Experts of a small language model: 12 layers.
Below are experts of layer 7 (counted from 0) of a mixture-of-experts language model. Rows are named router (the router's row for the expert), down (a neuron's output weights, with its number) and show model dimensions 96-191. Each number is 500 + 40 x the weight over its row's rms, rounded and kept within 0 to 999. Numbers have three digits each.
After each expert's rows: "raises" lists some tokens whose logits its average output raises strongly, later layers aside. This comes from a sample of Wikipedia text that the model never trained on.

# expert 8
router:532531457507591517575566474466558422455562556585499488467483507541500570523461507511480448486495454494513479487518561523489447515456504560525562479544484526442509550468505518516467530504577511542507433478462507541455447462549473556528487491580561533526471544474466491526462435446493521511
down0:533557561434457566513527509483482550532485459566444545468425526507500494552500511511551534532513522465422472560495466526484476489528554497495473436467537547523488521498487442534449458580518471560481512560508470530529556427498514526526434461505429432534547497486503504538553504505532511494
down1:501546526527508512462471542444504547452462478516471466357540434472494448531548470503485490498539490482454502472522397463468515508481519486563386449496529469491426468512536534563536536472471537539513546500574494532461518545513480449509442451571514410550435537508501510508521507488523506450
down2:500549453501467538513449457512431467467501503498594484518483465518506488476499516544498503484464508451502508523535530515520447488433512526502635465494498533460584551504474551564462446450573473556562527494517514461504561506466524590491493509487585597507478548599483531519530563476462565553
down3:546481536533516488469567536474527489537505473539476597538493500498509519494423488494564495486466505535525451554485549506507495549475472564495387485471535475530485468457493545489499508500492460616416432539507576456500478489507481433527492459457470471453463470476520492496580532507556549421
down4:492544508508496474482522510538455497536440496466469481469494505515548527565449556455530459521540468464493561505530438536569578435449522505468601505475504574492580472470515579437467542467486425532482519542518569553488476530537452464509443499538469556484464559482476482497477537521533497490
down5:548563505461512507550460551476532570553572443403481525507464520489531559495506539483532514534510502537528493492504498417478548537574499491537609523555464525525475461468492433508503484545557515476483455457470483442529506512525509445506465490485510452526490483585509448494450466540460518492
down6:466557483526435472513478500500525490453524469549424550554514468530401467515559505493522452550436508527495509488553518508532508453530469438566518516556499499555484464525486555437447434459450427451551518582486479477516486454528505418457488562451536512516500586544431508474551514488516500544
down7:529467530488467477440522539492564532535482510474433459432455493491534567474454454417518428499518538520545486444519491569535505566494591464436464483459587531503505534578539421473485573524570530523489492472459513539557557511522472480511471542426485475485525539522542512508499525492491500550
down8:493486546446502543594532479569497503505475475440493482456545471476496515449486498544507483481519472510424488481481463405498511470431519557512581536571472458529562535481514579476509531513482479534550489520481559515503471438512487534510466477449541507518561515535507526534493476500493426519
down9:481539482494570507501433484514495550556465501548497478489573483531504536493444501519559509511481488479512503495551500491508571556460489464547450443459498581456546490525430528492535475517505471441565533472528540479533560522543491514517567551508502486550555504469540494479423480541449520467
raises: " a", " the", " one", " an", " part", " "

# expert 40
router:525528423510553525535560525422482502476495593543469483412479467511509549522438434492501442460537480506536540459524502546479498514487535505517542478450532552557476511531517565540513487459532484512609470511454497531522451425494505485502449474502541536505505520507458430498508457416576502464
down0:492520457448495463566440474452520347499478567487482539470476544503499546487486509502500525540465455457460551536624518493494505586540500509439411535412454518524420487468506480546466498500462495518480417539501499454517508467519457522498463505485553530457451485541478537470514473506504443515
down1:503522522569537517532481576524499494529475478482451526566452441424515469513547538471560395522501483526512525479545496464546467510397574481570588460460493482502445436497510539513505478487480479482548545465503508533477462564565528488507576500534451535493477488484507432563460550562481529508
down2:465445544523533554482489488485431531538497517490587517514505543499535521478497471505513550549539503527525514500547497495611519524492469397442570513447486557509503508616538566495511519494477431445389501499545495472498460439497471516541526527492504525493495525506568524550470530455533576443
down3:446480473497496470531523487477519478499535450404473501497476515494581426506509482529496595478508529476474546551503428622519548509472547440465526519531481498499475585380513495502544436545518493470401560473550486559522529482507455538465544473489481514501561548499532525543448526532483466484
down4:541550511442570403583526502484554503537515532531529506485516471557415507444494416544489508480562492526455550508499503590541521500517482527475595526429570572538504448486500514474528583540434544519482459484485516576556514499516545494470560464548501457500517466422475480459487465567501517499
down5:507450604515580481448435501463576448500463520507441498525481565520489474530497480501456541553493502463510422508490569536463611530530581542548565467522542511536441565518491574487532445506524536484522474559469529489502545592517481462508496578437538442548505550507497478528471555494503497445
down6:547487495525537547501479447490478424557481426488486537566549559514482507464506473528531470484513529435499520480558525449505478527566538499465415494521525499479506439519522448522511399555517427536471553541601561555544464553533608571546459475469482464562512403509492527550417486569494500479
down7:509500495587430461529554522498557472530396517498539526508555502590457488451530521476512463437508517513473478517446473579411441492450455530539454435472583449494484434550523545495552556490537456576540489445471511487549486464501513470438445426475558446519477427436483508514454480542517544490
down8:514475505540543473434530496460505514479492572448506526490623496529482533502502584512546536464475525499534585515432485458501439480544544505550357578479543472505496522487536447515486555514556521586508566491467492484458485405518462507565531514487423509458470496474536498476504499483455482517
down9:492453503493495515468521508528534514477509474512444519442567534557519559531481512528565522526459454537517565468514491478530483558492393493504468512414537580476539539529519533610480506459507453527553485534456476455500517472472437507387493513540523494488489586520492494500449504477457515519
raises: " The", "Part", "Final", " They", " Part"

# expert 68
router:523519445548565530504560529408488431535522573480430543528523474526484528497555490519517468459501425574493522451555468510464553506417515494533578474486457538491457508505505586517537540534482506474587418460494581457485456450510518474485472490500515534438387446525459448460516492519500479490
down0:470501528496471551561498584567537514451509530540424473588445476509553548498511468519452561424461489497523501491471471468453505551524582501475463465421506542473425509498519521487531514501560449489511561536488481517520480496540555532492495502446525508493470508505523468513515462447554507497
down1:476547613509529497498531446468548506537412539544570592486508506495475492526444469500499459481490434550510460577478513409539543524496500505501424460540503525493520443486521471427470539472536528528489524449437522466521577562519494487531497487443541516450499498426561484469567493519462482556
down2:480494431535532548566539481517524445476443559431516475557518504586496491544386489450490437541553495403522500493569477476515461460460476409508544487451477556513529544579551474526522413504556490557489499440561482468498523496463497562444478484535433461537503468544500513428530523452487448530
down3:447516436533477452515526549492453478519473439504454499533546488558486525598505550449501529504490478497563435499514473557485464485542553526507512551509525479521496484448540451483531470501524581569553446494491475461434504537467476475491492502511498530474498456484501498588440485514462438531
down4:490472534500485475516455554459453503531488510491469516541495541475518560456533477465464561510556488548488457448569512477544521487484456538531507391558541487534475489499485485565535463487464441484456498475474552474494443436489431527532556463492518495494580494455517570501494495411517540484
down5:452465485526497482554558464546441530494487524507513575484438520544557443478463501462452523506498529500499506486460440411497542574445545495544475484499522469551479479451577476470462470533553523555527492524464471509444513494491516484560464567536532472471454514454446534496526422549453491440
down6:492461531537525444521453562520490541517458395538590482505461490455438537489473512514499497511526486546516554473499447477552430474467453478493362511545485452612431478510492470534482525498530454512526480499537512518526509467522430504505551413537462432532560449493477508430499530479518467502
down7:491473503445506480495501546502523558488535535599494515495528456466472497515506467533477511457524510484537504416470512538444512565551489466488548467484455493485427545564456501458581504465576507460619509567485447560478478513491559448542432481517576460458475560497499486502560464489580559475
down8:513520466493498605535516506597436501471481536538478536570513434527529611527546497505483580518545550471462551534552527460513540480464469501579494532457427513388485519584582546507454490480553451545486543492482438556544480471515483455487482568534413439516485517495516521497505533494499455501
down9:547488485497413540492508450483490526470532470502565505502459496483485485529439518529522560526499518520503453537500497538466531492571470478548498422512523510520540514433472491540490499459511590492489489497548471445503467440542541527462501458473543512518579463544523502450523510425479535457
raises: ".", ":", "es", "vit", " from", "ta"

# expert 56
router:479581408543495462511578461429540474547577548551488519469506455481526512524473440451501513488454476523547558499527511486467486461552571452521560489495497517484514457503456567559554518529531483547554450442439527537482469387525557493476448458570476535523464488477489485496447432510538521444
down0:499543531528540544518482512535484512484527549530568557556508500511487481522488439515469474515430529510586530479498443469506522549524493446452525462500434522493454432497519475527553536523521448475526452482479473512554497495540487478546593596501460484519523534517494471531504513440478495490
down1:513529496456455542490512473473466507442473506504515467493480499489568487471462525470559471494495466546539488553595532507461521477425434449440474568477476484499511580511558535530552517532531437470494470481528400485463512552492527540517459500504622568489509503504559458462472462444498434501
down2:459457517495504516500536526508458502491464485496483456499488470436546438503474482477486468501454489521520445454516547544453411457600506483457475520463554456442519600525510421533573570545450471483520481443527508454458495514523529511512423481500495441447470425422534516582526540509507487399
down3:544432495431496546597528437464485529568589490563513485459503473449451564541515509478480483486534577488489533473515538513568511508479601469484461414505498487503502454486479496502451469456525531432488525514550498503490464478443486471505517487482516501488456500520449573439436431497527513465
down4:614516549485508476547435561563412523447527530544545569555549525531489485496468533557523511552493504490558499583515480471452451500516540546425498491461495527446513495488517429577549558454518518517590547486477446523522538377551502526489455537490478526446500514462512460546562451472459479558
down5:586504530448484523506495495496523487495455465514469504462530554488491478596511525466495520485514456486518500510512468621513601564512448476493550393533546475472507486470532495527461474529523450493466502479537522645537551476490532518544523515512527448472565494553458473405552499525456547550
down6:501557457530527550495482561467563472468499508456545503396493471478472398516483476503514534503385519516443545591522563411442466537496477529471451480509429536465516536503505494505454544499450516554433538482503542451551488531493467502507538618492487532495551492438487551436476437491471544439
down7:531493467428503517504535487502517485504496480439492526537530489536491511540559495514440484501505548518476526515528478469499522502486510452489580536508442525448565535442511497447464428461493498487477512484435421473525469567491506529480508602527584522484448556496449472494473445452507598527
down8:532448432549529474526455487485486558434515440490590516500505581536502523587517477484459434585486413565486515499484470474543407493496533553475502528537550481453431510532434458479550469464467507446532467453489510497511502506534465521480533519483456448424550464516486512523414463567484476492
down9:520526538508565496439480523507401474564530481507502518551559495489503470537524514536492568534389447531520513500513471513504475455459441481564494536481455450440483515513482519536577539547500521553529411461460485498492533457471513461499511609515474421490563498507490528490495522453495555503
raises: "iv", "rag", "u", "pr", "rick"

# expert 72
router:474530496509516508533519469487502458437529510524478517441510518523514545484471451495496468493456506497491476513541523514492439507430544434540558452500460509479441537477554508486561508551551491500576521498417532586432453439538503495499432502553521576549497517477469524516467489484510499479
down0:562510540480553518534490449482508467572492475516505460489530508513497407492453510463530354499575455431551486532527472470483483468508492469475388498494558421531598449546487525451520532455513530511461524519504548528515442511503513519486508524483476481453521463484459447453470514493523498465
down1:552425545521534489511563590521550471518449451521485539509477506507541469545525424425459512519469528487573470567550524628482530450525476515495372532529506468492551523529501526435456552484494425549450482517491470478560489486432508485505483599604513533515543490547555469586478510468514488499
down2:572494551518459462486509551502473444500539454547526478439473528514525522481515467496519465481453404462536500482499476594478423460481509538497424553528425524544511527540457541474483471478429506530478512546507516507490438386482477524443454482463534539527474468474459476547511445420480459464
down3:542459563446475459502499450523469513503543545526572479509545509538488423531496483432503454458462502477521556554506484545403501502473507543507482504551545437531533555526500443418526462504514573511467494537580505532539453490503475567499455451432481577419544459484486501438517495530509505497
down4:432555513515515549576619459511563510477545487480550570401489604477521572511434541409515501407512520546500460594536414511494512489561517500523565558521518483485533519487504472531550514476499577566568475497517506515514480482466514547473464439465476431450470566559523503472493569542493509480
down5:525521484579525442533527467540632525572515523495491551477501530527466509521468519489529439511456483479461471534540492515405496487470486486462604498505486461452493522427492498493459542522414565531483499500503467503464505512504532489445496459554535502471492516482548461517449511482492499462
down6:474520554542489493444462484512535567451507474522512521507493551482494433524526501572495508452480512444444526544502539526573536465474537507564507485482510536582473515455480491460525554533470555448467567552514534528540447520470553570509498547437515444512415514560497498525518478460527493519
down7:546495507545534502512511569396547526561551623461508549525492445438527501542531522453501478481463508521481495517499462474479509472508467510484566452493482572544504585491523472438521448475569473476482485459482565562501483443495460478505444539517521524471525543571493439432541512529540464518
down8:451397480489499513522486539490497502591508485583508573488536454496487439559483445540500566526494518476525528436466512519455486557528532505467487481482455563527540508504560486506507464476428557427447449529518441508484496530590551457533512465526509451504512490508603476538535441503539545482
down9:567510526543456501437465494424527556447561515543465516496473511478524430610488528459505539540481458441479543510491542538433457537495475504429637491530496546517496497478481583567463479504533495525488465474506531460451454492469469458432465459524469500489460487521497494477524454528478519415
raises: " ", " a", " the", " in", " to", " an"

# expert 49
router:581562486550552548559544486461549501462566539595480497505483509548544538478499460496484496524445487537525458543503476539514542553476542509524572509540454489456548529447504531487500575495516484568502488480431565479471450452479539462477438450584475576543479524463490434525462476502491458453
down0:502545433534492598533491473497470483495561501490458485553589593590456519473451484470491534534500549555479446489498427518516461539517514495440514498492480494548516518525516527553589545524376490518532476568446475590527542547404530449526556413476431442473433434446482527498596456509464480541
down1:527495580567477473477467506465464505479494498524465581468492528423441516543535525503450510555549542548541474565491585589522475473525537517473539521479489474463504531491493481546508522524523430483416462527406424509456483508466500491529503535504513507435506522504507537520509486529515476544
down2:509434485478523498552567551567480499464478525528531519509437481449445449482481511469509534447458567517502472517534530546469539502452476550567498488509464540495488505507475574447469592495531515508506518550443494534554500441445470502540548536496449442542515532458499487500548508486479459506
down3:559559458382506526508489486433486533472468519504455486601529548566545499496484495502491452513495443511501493522476458551464479527520531619479617505591472415452504443466529502563527563493477409461503518498469453473460466475432547514505483430540505519505534464484493391504496506480490466484
down4:489539517489496499500450550475498502465445431481457439484476475482474542515533506520481549492529437488552503494554526381455496490486497474504493597537513363454448512498588516509572549515503488515450472423509456505409509502463593567462544465496501477481490444561509521453475472468514472495
down5:497441535489529545507542484524554544486517442501593472461520484522487517514542479589443502503512511521448519483526455573446463515484644495548472451517541427487519530508511544529475552476525505498484524517446525514418535555468524416540454491586485476525587526496564496545565543528571448521
down6:477455508529495479515447467513464537547491528513503562689504515525495527503455492537490510548476511450492486477491485505439592476442494536523551447528481503521462514495499484533523456464500431492455472561501509556449568455524462526531435516557507527488518544529426545463453471430479516552
down7:404522527541479442556523526596466531496545479547513488509435541548542526557476549508537491506542556464510503468411521496433483520536562559476470540491471473483503488511439571439455538446422526449553529588484523476530441468505479463498525481417518501499581444489512521468541468455491437544
down8:471556536496547507502540503560513493514573606449560450458439487523417436452541487472486525505501516500456452514475454525468510504541547412506564530534525484481459529443464524462465545500542465527527549445544539503566506454502477491495485454585489582495532506508503484387502482408495487525
down9:526503487447536489438535592507604566450459459509462471501523467481518485454533533498503480532447499551485548524480541463547487584543506551528404499531601424533472534524535491549522518421504482524431496521503532507465557504590496494445472444495525383500469534466482497514546546498499492493
raises: " the", " a", " ", " an", " in", " to"